config = dict(
    n_experts=32,
    balance_bias=True,
    lr_router=0.000463,
    vocab_size=2048,
    tie_embeddings=False,
    lr=0.00688,
    batch_tokens=65536,
    seq_len=512,
    train_tokens=357500000,
)
Below are experts of layer 4 (counted from 0) of a mixture-of-experts language model. Rows are named router (the router's row for the expert), up (a neuron's input weights, with its number), down (a neuron's output weights, with its number) and show model dimensions 0-79. Each number is 128 + 32 x the weight over its row's rms, rounded and kept within 0 to 255.
After each expert's rows: a language model's description of what the expert responds to; "mostly gets" lists some tokens that are sent to it at least half of the time. This comes from a sample of Wikipedia text that the model never trained on.

# expert 17
router [160 123 125 153 178 109 149 128 101 145 151 103 105  82 163  86 140  25 119 164  84 204 125 165  61 116  82 175 106 145 150  88 138  81 103 111 145 132 117 116 127 166 147  99  82 119 131 166 172 116 135 164 161 103 165 138  95 142 116 142  93 165 125 124 114 135 110 154 110 178  67  87 130 107 121  85 118 130 121 133]
up0 [ 85 112 173 145 131 147 132 135 170 108 173 100 168 121 136 142 138  79  88 154 156 171 108 115 135 132 187 168 146  74 165 133  64 123 136 134 107 147 116 130  79 150 130 130 140 118  87 159 136 150 120 135 161 117 176 120  86  82 117  65 134 111 165  68 143 174 148 146 181 178 153 120 166 140 142  87 131 129 174  92]
down0 [189 126 134 156  83  68  96 104  99 134 122 169 130 102  94 139 127 115 160 111 112 119 104 127  94 101 101 103 151 154  93 152  83 174 148 157 116  99 147 142 126  72 140 157 122 162 194  88 125 118  93 170 119 131 158 135 141 188 154 174  84 171  89 167  74 141 121 128  85  65 126 153 187 126 169 173 150 120 120 159]
Description: Lowercase word-start pieces. Initial lowercase pieces of ordinary words in running prose, such as p, st, pa, comp, plus dashes in table separator rows.
mostly gets: " p", " st", " d", " comp", " w", " b"

# expert 31
router [139 145  83 128 165  82 142 169  95 159 122 142  96 117 162 112 141  73 138 154  68 162  65  98  98 133  70 157 103 107  67 133 125  91 117 112 154 135 135 134  94 174 118 107 101 143 151 130 111 105 150 161 164 110 117 145 106 132 142 135  79 142 162 130 107 131  84 178  91 155  97 114 142 105 141 109 141  82  87 108]
up0 [ 84 158 141 135 121 101 165  74 155 122  58 105 101 118 116 147  77 109 182 146 127 133 174 106 122  73 120 157 111 101  99 135 142  76 132  87 140 153  75 126 161 105 127  96  40 144 135 136 137 121  80 114 117  53  57 105 149 174 154 133  58 121 143  69  96 114  97 112  80 131 103 131  84  84 111 124  92 148 132  90]
down0 [164 130 143 129 188 151  62 104  76 101 143 146 194 113 136 137 130 139  96 115 122 123 122  93  74 126 159 122 123 123 147 108 105 142 154 126 140 170 106 147 147 132 153 111 179 124 128 158 136 139 143 124  97 174 144 136 121 103 179 115 128 195 144 156 131 187 158 140 123  71 127 153  98 100 106  59 190 151 137 135]
Description: Plural -s endings. Plural and noun endings, mostly s, also es, ers, ies, ities, ations, on nouns like animals, flautists, points, before commas or of.
mostly gets: "es", "ers", "os", "ities", "s", "r"

# expert 26
router [ 96 102 107 175 160 149 102  98 131 130 113 112 168  90 125  93 211  92 142 123  81 161 110 186  61 154  90 156  78  93  63 115 151 127 111 172 159 187 210 137  78 149 177  76 117 134 170 177 129 125  99 129 176 100 175 153 113 142 143 122 114 121 179  97  67  96 132 186  59 118 112 155  59  67 119 124 147 143 139 126]
up0 [165 156  92 152 125 134  52 134 107 102 115  95 131 127 116 153 150 153 124 101 125  90 191 203 124 113 119 170 106 109 133 141  97 138 141 111 140  95 151 127  96  45 114 126 196 114 168 162 124 164  97 154 106  91  97 167 181 211 116  73 122 108 154 136 134 109 106 152 136 103 137  95 141  92 118 133 214 179 132 120]
down0 [139 142 160 118 117  96 146 147 148 103 101 103 123 143  93 147  79  68 103 153 177 187  89  97 121 117 156 134 142 164 118  98 181 149 108 158  52 112 143 112 172 191 118 125  99 122 145 118 152 111 145 144 171  96 124 125  55  77 113 120  56 138 108 116 121 125 156 150 113 169 114  88 116 117  81 105  65 111 123 108]
Description: Mid-word foreign pieces. Interior pieces of names and words, especially Slavic diacritics and score digits, such as š, ć, H'im'self, Lu'the'ran, 6–3.
mostly gets: "im", "ć", "z", "–2", "0,000", "č"

# expert 15
router [132 146 110 132 138  87 105 126 104 113 113 108  81  91 150  89 131  64 148 151  73 155  74 142 112 131  72 182  54  89 110 135  92 149  69 137  97 179 148 142 143 153 178  70 130 175 149 207 134 151  63 122 172  96 103  81 135 116 158 135 172 149 152  85 129 102 120 177  69 188 135 143 127  96 115 139 161  81  64 151]
up0 [158 151 147 121 174 159 117 108 130 130 121 134 122 136 121 112  76  71  75 129 115 136 156 111 122  47 115 104 112 107 136 118 119 133 165 107 141 135 167 133 144 109 108  89 128  96 112 203 155  96 152 149  99  79 150 144 105 138 113 103 123  98 138 138 127 157 120 127 116  80 139 161  89 103 149 157 172 123 102 110]
down0 [113  86 131 181 131  95 135 177 102 113 161 101 161 115 127 185 165 152 141  77 115 137  88 139 133 118 178 171 159 164 144  90 136 176  88 143  94 106 123 109 174 124 121 166 107 151 113  88 135 124 119 143 170 176 104 163 169 104 134 153 130 129 151 166 120 141 100 116 134 187  94  87 155 181  73 121  79 138 175 117]
Description: C and H sounds. Pieces carrying ch, c or h sounds and capital starts like C, H, St, Ch, as in Juravi-ch, con-ce-pts, camp.
mostly gets: "ch", " H", " c", " C", " h", " St"

# expert 11
router [105 126  43 185 171 161 106 120  60 141 136  98 120 105 125  65 174  73 127 155  91 143 118 141  86 167  90 180 137 113  87 151 185 112  81 163 116 160 171 137 102 114 124  85  85 115 164 155 109 124  77 168 166  80 141 151 124 132 169 152  93 119 139 105 116 121  93 148  94 146 109 139 132 127  96 116  97  95 101 105]
up0 [101  91 126 133 115 134 132 153 102  63 106 130 128 133 157 132 148 179 113  19  76  86  85 173  98 181  39 199 146 121 111 111 134 166 121 104 122  91 175  96 119 146 142 114 136 120 129 102 132 154 107 166 110  72 128 105 131 151 160 161 103 138 167 124 138 158 143 161 115 112  82 102 131 136  94 118 130 150  76 110]
down0 [131 154 133 116 157 123 126 137 163 189 167 108  82 145 148 114 118  62 136 152 168 150 185  76 144 119 187  68 145 115 158 121 105 125 133 174 142 141 114 201 129 109 137  94 132 135 120 173 153 153 126  94 165 140 120 132 125  66 100 106 147 103 110 130  96 148  58  91 140 174 128 159 109 124 158 141 139  96 155 152]
Description: Capitalized word-initial pieces. First pieces of words after a space, often capitalized names or prefixes, such as re, con, E, S, Ma, De.
mostly gets: " con", " E", " re", " Re", " La", " Ra"

# expert 29
router [180 150 103 109 185 124 135 115  75 158  79 116 111 166 144  58 157 102 167 191  83 203 107 126  93 103 155 181  56  99  99 138 136 129 127 167 155 152 138 116  95 170 154 101 149 116 131 129 112 162  79 130 152  78 122 124  83 114 111 166 128 122 144 113 103 137  69 125 121 161 111 138  99 130 146 116 154 119 128 153]
up0 [185  83 113 162 161 162 148  64  93  63 146 123 114 132 145 170 102  55 103 130 129 148  71 110 111 149  66 137 124  69 187 140 109 131 135 152 149 133  96 120 161  65 111 106 134 108 117 136 130 119  66 125 179 157 137 135 113 118 133 113 173 102 154 108 104 150 108 113 109 107  73 107 125 167  66 133 124 112  78 128]
down0 [ 88 175 130 123 131  69 120 177 155 121 155 142 158 138 106 107 149 190 147 159 140 131 178 147 177 114 151  95 130 142 106 137 117 135 104 171  79 128 149 112  93 183 158 199 177 121 101 134 128 134 163 140  61 110 138 148 157 138 139 173  60  99 110 117 163 126 157 154 143  78 201 148 142  55 204 126 112 160 139 129]
Description: Table and list separators. Column bars, list dashes, semicolons and slashes structuring tables, infoboxes and lists, plus the word "to".
mostly gets: " |", ";", " to", "|", ");", "---|---|---|---|"

# expert 13
router [147 172  92 146 149 112 110 137 114 131  97 136 114  97 150 102 175 112 130 131  80 222 110 157 115 169 180 159  92 174 105 126 146 104 152 143 154 153 143 152 118 149 140 118  64 121 116 155 116  98  90 147 141 129 143 144  83 150 113 132  66 136 170  62 141 117  99 175  68 186 103 113 159 107 148  89 114 105 102 154]
up0 [ 65 152 101 133  94 109 183 205 202 187 130  48 138 158 110 104 166 141 119  96 129 113 163 160 152 133  87 120 160 102 165 211 118  97 110  90 116 181 134 116 161  95 100 140  74 216  97 134 174 153 117 155  90 141  68 158 147 155 175 106  98 176  74 122 137 135 101  82 116 120 163 155  92 132 145 124 143 141  85 118]
down0 [133 107 169 112 148 151 105  92  57  88 148 194  91 102 180 147  99  92 131 147 162 109  95  91 125 133 194 115 149 208  79 116 100 178 172 159  95 130  93 108 101 145 166 107 171 104 143 122  88  70 136  45 173 140 130 154 113 136 148 134 101  98 117 122  97 140 124 186 150 151  97  59 119 163 116 106 144  78 153 111]
Description: Past participles and inflections. Word-final inflections, mainly -ed on verbs (claimed, supported, changed) and -s or -y endings, plus verbs like began, held, released.
mostly gets: " began", " held", "posed", "ed", "ized", " sold"

# expert 30
router [116 139  56 139 146  24  91 144  80 188 158 127 127 142 126 146 113  79 141 183 114 128  99 143 112 125 115 120 123  73  84  87 145 120 120 194 140 187 137 159 121 143 125 100 133  78 137 140 122 145 102 125 122 147 118 162  78 114 179 113  92 158 193 108  96  85 108 147  86 137 131 126  70  80 104 114  94 105 114 178]
up0 [113 107  80 109  28  78 182 147 116 112 118 104 136  98 137  56 160 109 155  36  98 104 107 122 143 136  90 129  97 123  93 194  96  85  78 107 149 148 102 108 103  87 111 120 151 131 127 141  46 115 118 147 135 199 136 120 110  77 116 122 127  92 150 146  74 163 125  65 146 115  80 107 127 144  89 131 170 116 116  79]
down0 [173 125 164 109 148 199  75 104  96 121 166 232 165  88 132 160 116 181 137 156 128 134 123  95 112 101 157 154 115 117 175 179 169 119 147 138 119 123 144 148 173 140 132 132  96 118 133 131 147 151  94  91 106  95  65  92 150 144  63 171 109 153 101 159 128  79 107 185  76 113 155 132 119 111 123 115 116 140 111 145]
Description: Vowel-r syllables. Mid-word pieces er, or, ar, ur, ter and tor, as in Schol-ar-s, oxid-or-eductase, represent-ative, In-ter-mediate.
mostly gets: "or", "ar", "ter", "ur", " Mar", "ner"

# expert 20
router [155  86 108 186 164 103 147 114  82 123  72 129 130  58 122  88 174 120 156 153 128 175  83 172 114 187 140 182 116  90 118 130 138  94 105 144 133 135 114 111 157 102 217  43 106 148 153 113 126 127 123 103 120 133 193 115 118 128 128 109 117  75 152 134 126  57 101 192  67 140  53 111 136 129 140  90 113  82 100 134]
up0 [118 137  94 126  87 122 170 154 178  67 159  90 147 119 130 120 104 141  75 157 136  82 152 170 105 135  84 181 148 149  85 146 204 138 100 150 164 130  75 111 124 109 158  96 102 121 186 102 123 120 112 149 169 126 208 120  95 109  81 134 181 144 142 162  70 176 183 153 125 156  88  76 106 131  98 148 169 143 172 106]
down0 [166 112 222 134 180 154 120 121  93 173  55  96 117 131 127  79 116 125 169  55 122 182 117  83 113 124 155  88 127 142 145 168  97 138 161  82  87  95 180 158 125 156 115 130 183  43  63 165 153 133 154 134  74 144  97 146 140 160 154  97  76 146  90 129 188  74 158 184 105 103 170 148 133 112 148 127  37  84 124 121]
Description: Numbers after separators. Numbers and years following bars, dashes or "Season", like 19, 2, 17 December, plus F, f, so, after.
mostly gets: " F", " so", " f", " after", " Ca", " So"

# expert 16
router [107 127  61 137 191 104 124  92  80 139 105 124 109 107 143  99 158  89 191 197 113 175  80 159  76 148 104 129  82 124 110  98 143 130 117 139 127 151 168  73 100 162 137  86 125 138 153 170 149 104 117 152 130 172 168 121 129 103 155 127  73 102 204  74 136 153 106 219 129 165 101 121 135 126 127 104 125 118  95 110]
up0 [153 111 122 115 172 130 164 160 127 108 123 143 159 167 182 126 105 141 130 133 141 158 144 187 120 115  84 124  92 136  98 101 133  87 137  91  79 156 192 156 140 143 170 146  54 157 127 107 133 138 121 102 167 159 140  89 115  91 100  26 104 149 157 142 141 179 104  74  99 187  88 188 116  99 139 137  99 156 107 125]
down0 [105 161 184 163  82 140 128 129 108 153 126 169 132  63 104 162 111 146 118 111 120 118 109  39 116 122 155 185 163 129 133 119  97 172 140 140 169 106  86 139 118  97 104 120 140  79  94 165 114 165 117 145 135 157 140 156 210 139 186 242 122  82  78 168 107 153 110 165 133  73 142  75 151  71  79  99 154  76 136 141]
Description: With, dashes, word stems. The preposition with, dashes in lists, not, and stem pieces such as duc, per, po, ive in produce, active, discovered.
mostly gets: " g", " not", " –", "duc", " po", "ult"

# expert 5
router [167 144 161 123 154 107 142 115  79 157 137 165 149  76 153  45 169 116 153 138  78 176 100 153 104 159 127 144 111  92 105 136 146  97 140 152 123 130 148 120 129 144 157 100 102  83 136 166 108 122 138 147 195 134 147 129  78 113 215  92  95 132 161  48  88 135 175 163 103 184 131 126 149  99 137 105  99 107  53 138]
up0 [129 163 165  91  88 114  85 118  59 117 146 136 146 134 105 160 141  67 146 132 166 108 123 168 135 145 134  95 121 134 104 130 143 122 169 178 106 124 152 131 134 205 108  81 151 112 131 100 122 121 146 153 166 134 155 112 140 134 175 107 150 124  90 156  97 138 124 225 101 128 101 126 124  58  85 123 139 127 109  95]
down0 [145 102 103 182 126 121 115 145 159 155 136 125  78 157 141 107  59 210 114  89  81 154 170  61  65 118 113 148 115 102 132 136  77 158 104 100  99 152 104 136 162  79 161 189  72 137  70 199 143 136 126  81 110 132 101 163 119 134  73 117 114 132 123  97 177 107 118  74 112 168 140 139 121 176 195 115  57 145 138 133]
Description: Line breaks, heading pieces. Line breaks ending list items, table rows and headings in infoboxes and career lists, plus mid-word pieces like me, ra, min.
mostly gets: "\n", "ra", "min", "me", "pt", "ron"

# expert 23
router [139 144  93 129 225 125 106 138  76 139  97 141  83  92  96 118 147 124 156 160 114 157  95 177 128 123 103 161  98  55  87 106 176  76 111 170 158 179 158 129 124 150 193 128 135 118 135 196 120 166  55 172 155 137 103 155 114  74 142 189  76  95 170  62 135 157 113 140  90 166 112 130 133  97 121 107  98  96 162 136]
up0 [ 99 141 117 127  60  95 171 156 112 154 142  74  99  97 146 127 166 121 120 145  98 185 140 145 112 101 153 115 131 148 129 163  78 120 131 146 120 124  79  99  97 152 100 135  83 143  48 141  89 163 140 134 122 130 108 127 150 181 105 142 105 144 168 101 147 121 181  97 134 134 169 163 162 125 141 142  77 148 147  90]
down0 [136 108 177 114 159 151  80 106 208 142 111 186 114 127 138 172 108 169 129 165 147  68  88 145 114 137 131 125 126  72 121  91 150 130 163 107 102 134 169 158 134  77 134 116 163 136 157 155 150  87 164 122 157 154 116 114 178 107 129 102 172 139 143 201  75 114 140 157 123  97 153  77 126 134 161  88 185 171 162 178]
Description: Sentence-ending periods. Periods closing sentences or abbreviations, plus heading markers == and table bars ending rows, such as time'.', a'.'m.
mostly gets: ".", ").", "==", "Note", "–20", "20"

# expert 21
router [189 144  55  88 133  71 116 143 115 164 105 169 161 105 142 107 114  78 142 145  95 140 128 163 133 187  94 177 121  87  82  89 131 126 128 178 116 160 184 158 135 182 162 109 101  86 177 146 124  77 140 161 193 135 147  99  88 122 156 136 157 138 118 105  90 116 117 134  94 127  99 104 109  98 150 107 116  81 116 107]
up0 [151 123  68 149 131 110 190 140  93 177 120 103 127 172 136 133  98 154 170 168 117 147  80 146 115 228  78 126  86 145  87  78 114 188 133 140 181 126 131 104 186 139 156  83 154 157 133 173 125 159 160 170 117 143 170 153 147 150 128 138  88  81 140 140  94 133 186  82 118 160 107 135 151 139 120 134 139 129 147 120]
down0 [134 125 162 108 129 157 131 124 150  86  50 208  78  63 145 143 106 162 110 135 186 113 155  69 111 179 148 109 143 133 171 144 169  96  94  95 149 129 105 132 107 172 133 119 173  79 162 103 110 126 110 101 136 112 136 149 195  77 118 173 132 113 144 178 192  98 114  94 100 129 193 150 140 122 140 120 141 108  98 106]
Description: Geodata and re/li pieces. Tokens in coordinate and statistics lines, such as ﻿, km^{2}, %, closing parentheses and line breaks, plus word pieces re, le, li.
mostly gets: "re", "li", "le", " House", " Le", "^{2}"

# expert 2
router [ 91 159 119 146 161 156 142 134  49 155 137  94 144  82 156 151 127 108 166 170 107 215 146 148 133 134  88 179 121 129  97 124 134 132 118 149 127 127 148 142  60 145 198 135  74  85 123 140 111 149  94 124 120 178 139 146 154 127 132 144 141 134 162  91 142 129 116 110 109 113 106 141  93 101  99  51 119 114  93 143]
up0 [146  98 150 136 131 106 169 124  84  69 132  78 142 178 142 149 136  97 106 131 133 118 137 115 153 127 107 154 181 117 149  70 133 159  82 103  94 138 128 130 217  76 117 159 122 125 116 161 107 140 171 104 153 102 155 153  90 142 138 142 135  98 138 145 122 152 114 174 100 122 156  86  94 119 129  91  95  75 132 117]
down0 [153 159 118 134 110 111  97 115 136 186 139 153 111  99 117 110 152 138 131  84 129 161 165 131  90 104 134 137 103 159  73 199 121 105 139 106 108 148 130 106  41 183 100 140 107  99 127 125 145  82 111 161 131 150 110  99 123 148 149 130 119 178 129 128 128  81 151 164 144 111  74 187 162 182 129 166 159 154  94 153]
Description: Word-final noun pieces. Second or last pieces of common nouns and place names completing a word, such as on'line', Fin'land', flo'or', game, season.
mostly gets: "all", " part", " time", " work", "line", " film"

# expert 1
router [121 114 101 163 160 163  75 149  86 123 126  66  76 122 155  73 147  91 216 196 110 170 111 150 125 120 141 162 118 105  90  90 178 155 127 124 144 127 151 148 101 131 153  93 155  75 109 107 138 109 141 125 126 199 157 177  77 102 144 172  98 117 125 107  80 118 127 169 102 124  87 103 137 102 185 153  88  92  98 138]
up0 [103 176 147 166 182 158 142 151 154 115 103 109 162 111 147 136 161 108 133  94 122  58 115  86  82  66 121 167  70  51 172 113 141 132 183 130 150 146 163 202  78 159  86 158 187 124 193 148 195 118 171 165 144 146 163  73 119 138 150  85 154 180 152 108 128 118  97 146  91 178 123  93 160 143 135 119  97 163 150 133]
down0 [145 108 169 105  88 146 123 156  80 171 171 183  38 142 135 126 127 144 101 150 131 136 191  78 147 161 135  88 208 189 118 175  89  68 116 121 138 159  91  61 129 129 122  57 127 125  92 119 116 163 129  94 119 126  99 175 151 156 111 190 157 122 114 155 135 173 151 105 130  96 166 190 184 122 110 115 119 130  97 129]
Description: Mid-word syllable fragments. Short syllable pieces inside longer words, often after c or a, such as Judic-at-ure, bro-ad-cast, t-un-nels, secur-ity, plus stray spaces.
mostly gets: "at", "ad", "hi", "un", " di", " trans"

# expert 8
router [108 124 102 159 126 112 124 114  74 134 102 140  79  89 142 117 176  81 159 172 145 186 127 182 123 183 126 173 103 123 133 104 123 130 150 149 124 150 165 169 108 232 154  97  88  83 127 134 171 121  84 111 141 182 127 151 141 108 157  91  72 131 145 136  90 101  91 187 105 145  87  87 100 106 154 119 108 116  98 141]
up0 [106 102 127 118  51 117 168 177 163 150 110 123 106 135  81 106 160 136 125 121 123 114  62 106 122 160 106 135 134 150 166 150 171 132  89 131 158 138 103 155 120 203 164  98 144  71  54 133 149 136 158 116 186 104 140 142 103 119 128  59 108 131  94 140 188  87  72 166 170 168 170  98 124 203 142 130 174 143 151 227]
down0 [113 124 114 144 174 109  37 104  96 131 170 174 193 118 180 137 147 136 149 137 155  68 166 150 176  75 232 128 143 112 134 104 136 123 158  74  76 121 135 103 175  80 129  95 136 178 177 140 139 134  93 157 126  93 139 133 106  72 142 191 108 131 143 148 129 125 147 149  93 111 127 154 133  82 134 119 118 135  89  58]
Description: Spaces and digits in tables. Bare space tokens and single digits or year starts inside tables and scores, such as 0, 3, 19 in "1937".
mostly gets: " ", " 0", " 2", " 4", " 3", " 1"

# expert 25
router [158 126 120 136 172 100 153 129  97 116  88 124 102 133 164 104 112 130 103 144 117 141 104 192 104  84 151  96 141 109 119  78  98  82 121 153 153 163 166 124  96 125 138 133 105 128 149 160  85  86  99  83 160 182 176 181 105 131 127 170  78 147 151 110 104  67  88 165  99 172  88 129 129 100 126  96 144  99  43 128]
up0 [166 109  70 161 117 162 102 152 122 174 160 146 129 105 121  83 110 134 118 117 102  93 169 116 149 130 132 119 123 121 129 113 132  96 130 137 128 121 134 174 106 132  99 175 132 104 118 102  95  71 139 115 177 175 123 143 146  57 133 147 105 166  94 131 150 140 114  79 190 144 118 163 180 144 112 102 130 102 136 122]
down0 [125  96 141  80 110 149 146  69 121 125 118  87 153 154 158 166 117 106  82 114 142 147  97 129 186 110  56 106 100 168  80 166  98 143 108 111 108 109 151 102 156  73 145 113 156 149 130 171 212 137 134 126  97 113 110 117  94 172  61 137 164 120 144 142 113 147 210 123 139 127 150 103  55 119 157 103 100 114 164 134]
Description: Prepositions and colons. Prepositions for, by, from, through, during, including, and colons after places or labels, as in New York: publisher or Absent:.
mostly gets: " for", " by", " from", ":", "born", " through"

# expert 3
router [160 106 131 125 153  75 107 101  93 158 116 126  83 121 121  91 154 117 174 151 108 134 138 117  76  96 135 154  73 101 121  90 155 119 155 172 134 114 175 154  83 180 153  96 124 135 164 110 109 132  58 123 101 130 140 156 126  88 138 140  98 138 171  85 112 123 111 139  89 162  60 115 171  83  88 116  90 107 119 124]
up0 [ 91 116 173 177  92 136 120 123 121 128 116 112 118 114 123 171 133  97 125 117 139 186 159 131 140  85  67 140 144  76 136 138 175 139 104  64 125 143 159 105  71 122 105 140 146 119 171 113 179 127 107 131 109 141 154 102 105 111 149 201  96 181  98 170 132 131  91 199 126 108 147 162  77 134  96 111 127 159 123  87]
down0 [140 154  76 137 127 119  94 116 148 108 110  97  97 149 107  98 154 121  98 144 183  52 125 119 125 165 107 129 129 142 115 107  81 133 158 182 140  93 107 141 138 158 180 100 178 137 106 155  65 132 103 107 126 113 112 123 121  95  89  67 180 161 174 124  62 144 145 104 111 193 135  67 150 131  94 136 102  93 162 211]
Description: Place-name endings. Final syllables of proper names, especially places and foreign surnames, right before a comma or parenthesis: Michi-gan, Kans-as, Domin-go, -ville.
mostly gets: "ina", "ville", "io", "ta", "ia", " California"

# expert 27
router [146 119 110 120 157 135 109 153  77 149 102 136 138 142 150  78 142  60 131 151 128 159 114 151 133 153 133 148 112 147 118 128 135 136 105 209 203 113 147 155  86 151 161 127 122 115 161 166 103  62  86 142 144 100 109 158 126  83 112 213 153 136 171 111 107  83 119 183 138 120  96 172 159  64 134 111 119  97 139 185]
up0 [ 81 115 134 167 154  53 173  95  78 133 115 153 160 131 164 124 109 142 181  86 132 131  98 135  94 142 128 122 158  59 120 110  88  99 128 157 142 111 112  74 101 175 151  99 177 150 157 145 166 126 184 185 159 124 123 108  98 159 151 114 153  72 149 141 149 156 108 180 137 170 128 138 147 120 162 147 151 125 141 143]
down0 [165 155 163  89 129 194 117 137 171 100 158 145 139  85 148 159 144 146  73 119 128 151 135 146 162 109 138 157 113 142 160 186 169  72 166 129 145 189  95 160 110  92 166  66 128 100 139 107  90 118 111  53 122 132 109 158 146  91 127 110  72 143  98 179 137 128 151 112 124  92 114 135 153 114 110  36 175 154 149 159]
Description: n, y and ) pieces. Pieces like n, y, on, la, l inside names such as Ka-y-narca or Cann-on-ball, and closing parentheses.
mostly gets: "on", " N", "la", " O", " Pla", "na"

# expert 9
router [129 107  96 151 151 128 124 150 126 126 107 138 129 160 142 103 123  72 112 172 137 179 118 154  69 111 108 170 162  89 106 129 149 144  82 147 172 124 150  96 129 161 139 119  89 133 168 118 105 160 102 130  94 141 143 103  90 153  98 129 119 109 103 114  83  95  78 168  96 122 102  99 127 127 138 101 128 134 147 133]
up0 [ 67 171  71 146  95 123 144 120 142 106 174  50 122 132  98 109 160 146  84 125 134  72 172 150 136  99 119 130 108 121 137 129 145 115 128  85 192 106  99  92 141 108 123 120 181 139 141  83 110 105 172 175 113 154  96 130 117 168 101 120  96  85 132  77 119 140  67  91  99 123 119 134 145  97  67 126 103  71 129 154]
down0 [158 148 162 160 152  88 135 173 103 113  66 220 124 106 140 177  90  82  90  89 153 153 115 121 140 115 129 117 174 159 114 123 102 138 114 125  76 184 191 160 123 127 171 106  85 165 137 199 171 131 164 101 139 118 135  85 125 102 206  82 147 179 110 137 111 133 120 147 103 123  97 151 167 126  87 116 124 157 179  90]
Description: Coordinating conjunctions. The conjunctions and, or, but and &, list commas before the next item, and en dashes in score tables like 3–10.
mostly gets: " and", "t", " or", "–", " but", " &"

# expert 14
router [140 158 107 132 173  74 160 120 105 169 102 116 102  79 118  66 146 100 180 147  95 150 118 185 102 135 117 167  90  79  84  87 143 166  72 122 160 106 210 145  91 127 176  87  99  93 153 166  76 114 113 146 166 134 179 163  97 145 140 198 115 133 163 105 134 110 125 119 129 148 104  74 164  78 135 144 135 126 116  99]
up0 [127 157 178  96 126 122 134  98 129 146 156 102 198 116 116 139 147 182 150 139  91 129 184 108 107 152 148 149 131 144 107 168 114 100 144 140 129 192 134 178 107 113  87 168 150 114 143 120 157 161  95 126 156 169  86  99  98  97  84  95  49  91  81 106 182 153 120 153  72 131 122 163 143  97 180 103  78 122  98 107]
down0 [186 100  97 108 185 115 125 163 111  96 170 125 160 125 102 156 144 131 101 129 126 171  87 145 145 175  72  90 100 132  86 106 135 136 138 103 126 119  59  92  99 156 140  79 189 155 159 166 141 112 126  92  96  96 139  89 138 169 146 129 156 120 110 116 147 133 110  84 139  87 154 147 120 129 167  87 153 153 119 156]
Description: Capital letters in abbreviations. Single capital letters inside acronyms, codes and name starts, often in tables or parentheses, such as DNS, KOR, MF, GWR.
mostly gets: "S", "A", "C", "F", " I", "R"

# expert 6
router [124 135  97 168 168 110  61  88 103 122 120 142 105 152 178  84 165 120  97 164 119 195 105 185  89 202 130 130  88  94  92 110 146 121 119 107 155 151 162  78 119 132 187 105  93 104  91 170 127 110  98 155  95 175 148  53  93 128 161 146 139 165 177 133 110  93  93 110  89 147 124 145 141  91 128  71  94 117 106 166]
up0 [172 158 162 123 133 109 149 102 136 113 217 118 137 121 120 145  84 103  98 133 154  85 143 174 152  95  56 137 165  96  79 109  96 139 139 190 132 163 119  70 164 119  99 125 116 167 117 100  89 166 138 143  85 130  93  90 115  87 118 144  90 155  75 123 138  78 151 103 104 146 148 153 166 116  70 172 126  80 100  95]
down0 [ 87 138 112 149 124 166 116 155 127  89  91 120 120 177 176  94 152 134 120 103 191 119 168 120  84 171 140  91 122 148 106 160 107 142 127 115 125  70  97 188  83 109 189 124 121 130 135 132 181  87 174  87 138 162 150 171  77  56 125 108 193  94 135 126 177 147 141 154 140 121 136 109 121 159 172  67 142 181 181 135]
Description: Commas and in. Commas after names or clauses and the preposition in, plus since, until and years in dates and durations.
mostly gets: " in", " ex", "),", ",", "is", " since"

# expert 0
router [166 184  94 155 176 153 159 116 111 156 132 102 105 121 109 103 129  30 146 137 112 180 149 156 152 138  97 138 148 133 127  70  98 161 126 169 139 152 148 179  82 162 161  87  92 101 137 141 139 133 120 163 173 144 108 156 129 146 146 105  70 158 167  95 154  91 107 137  96 138  75 134 145 143  98 120 153  99  94 140]
up0 [178 159 162 141  98 159 163 185 123  95 122 157 178 133  80 168 164 175  92 165 153 132 108  99  80 128 115 106 120 135  81 126 141 145  64 131 115 135  87 166  74 177 158 125  57 100 110 161  94 138 166 108 185 161 121 128 130 171  76 148 106  72 146 104  85 130 155 130 182  91 142 140 175 196 161 164 156 133  99 158]
down0 [ 96  96 112 104 144 127 105 112 167 149 118 102 105 111  92  70  92  70 145 108 146 140 163 153 175 175 196 131 198  90 155 176 175 150 142 129 201  78 145  62 132 103  92 120 148 158 133  96 112 103 114 112 128  93 113  98 141 123 181 124 101 161 156 109 200 126 150 100 105 198 152 127 135 114  96 115 120 111 107 151]
Description: Opening quotes and word-starts. Opening quotation marks before song or film titles, opening parentheses before years, and word-initial syllables like ri, vi, Ro, pro.
mostly gets: " (", " \"", "ri", " on", "vi", " Ro"

# expert 12
router [110 157 105 163 155 104 156  95  83 152 122 131  85  56 172 140 144  99  90 155  99 160 100 133 106 112 124 148  92  65 152 112 135 139 127 102 134 139 169  66  90 167 165 121  96 105 124 184 121 129 129 143 176 154 145  85 152 151 167 157 118 180 132  74 116 134  74 169  76 145 118  82 118 126 138 129  93 120 109 142]
up0 [136 164  64 153 109  70 131  66 144 138 101  88  94  97 149  88 123 111  99 150 127  85 141 138 136 171 106 133 130 127 124 117 140 135 107 135 152  93 204  79 113  94 117 166 122 142 123 117 102 117 174 142 137 106 172 110  93  60 107 170  83  86 143  69 120  69 130 127 199  93 157  98 138  90 109 128 120 126  98 122]
down0 [144 135 136  85 131 188 123 187 169 157 176 159 135 141  74 116 174 130 138 116 164 173  70 133 143 124 211 108 136 159 101 158 125 101 144 103 169 163  91 188 142 174 140 119 119 119 133 113 149 116 107 122 165 168 107 131 136 165 141  87  99 121 129 139 189 170 157  88 141 125 123 102 104 152 146 157 190 103 161 110]
Description: Mid-word fragments. Middle word pieces after an opening consonant, such as her-it-age, de-st-ructive, te-mp-le, and short verbs like be, into, made.
mostly gets: "it", " co", "st", " be", " into", " form"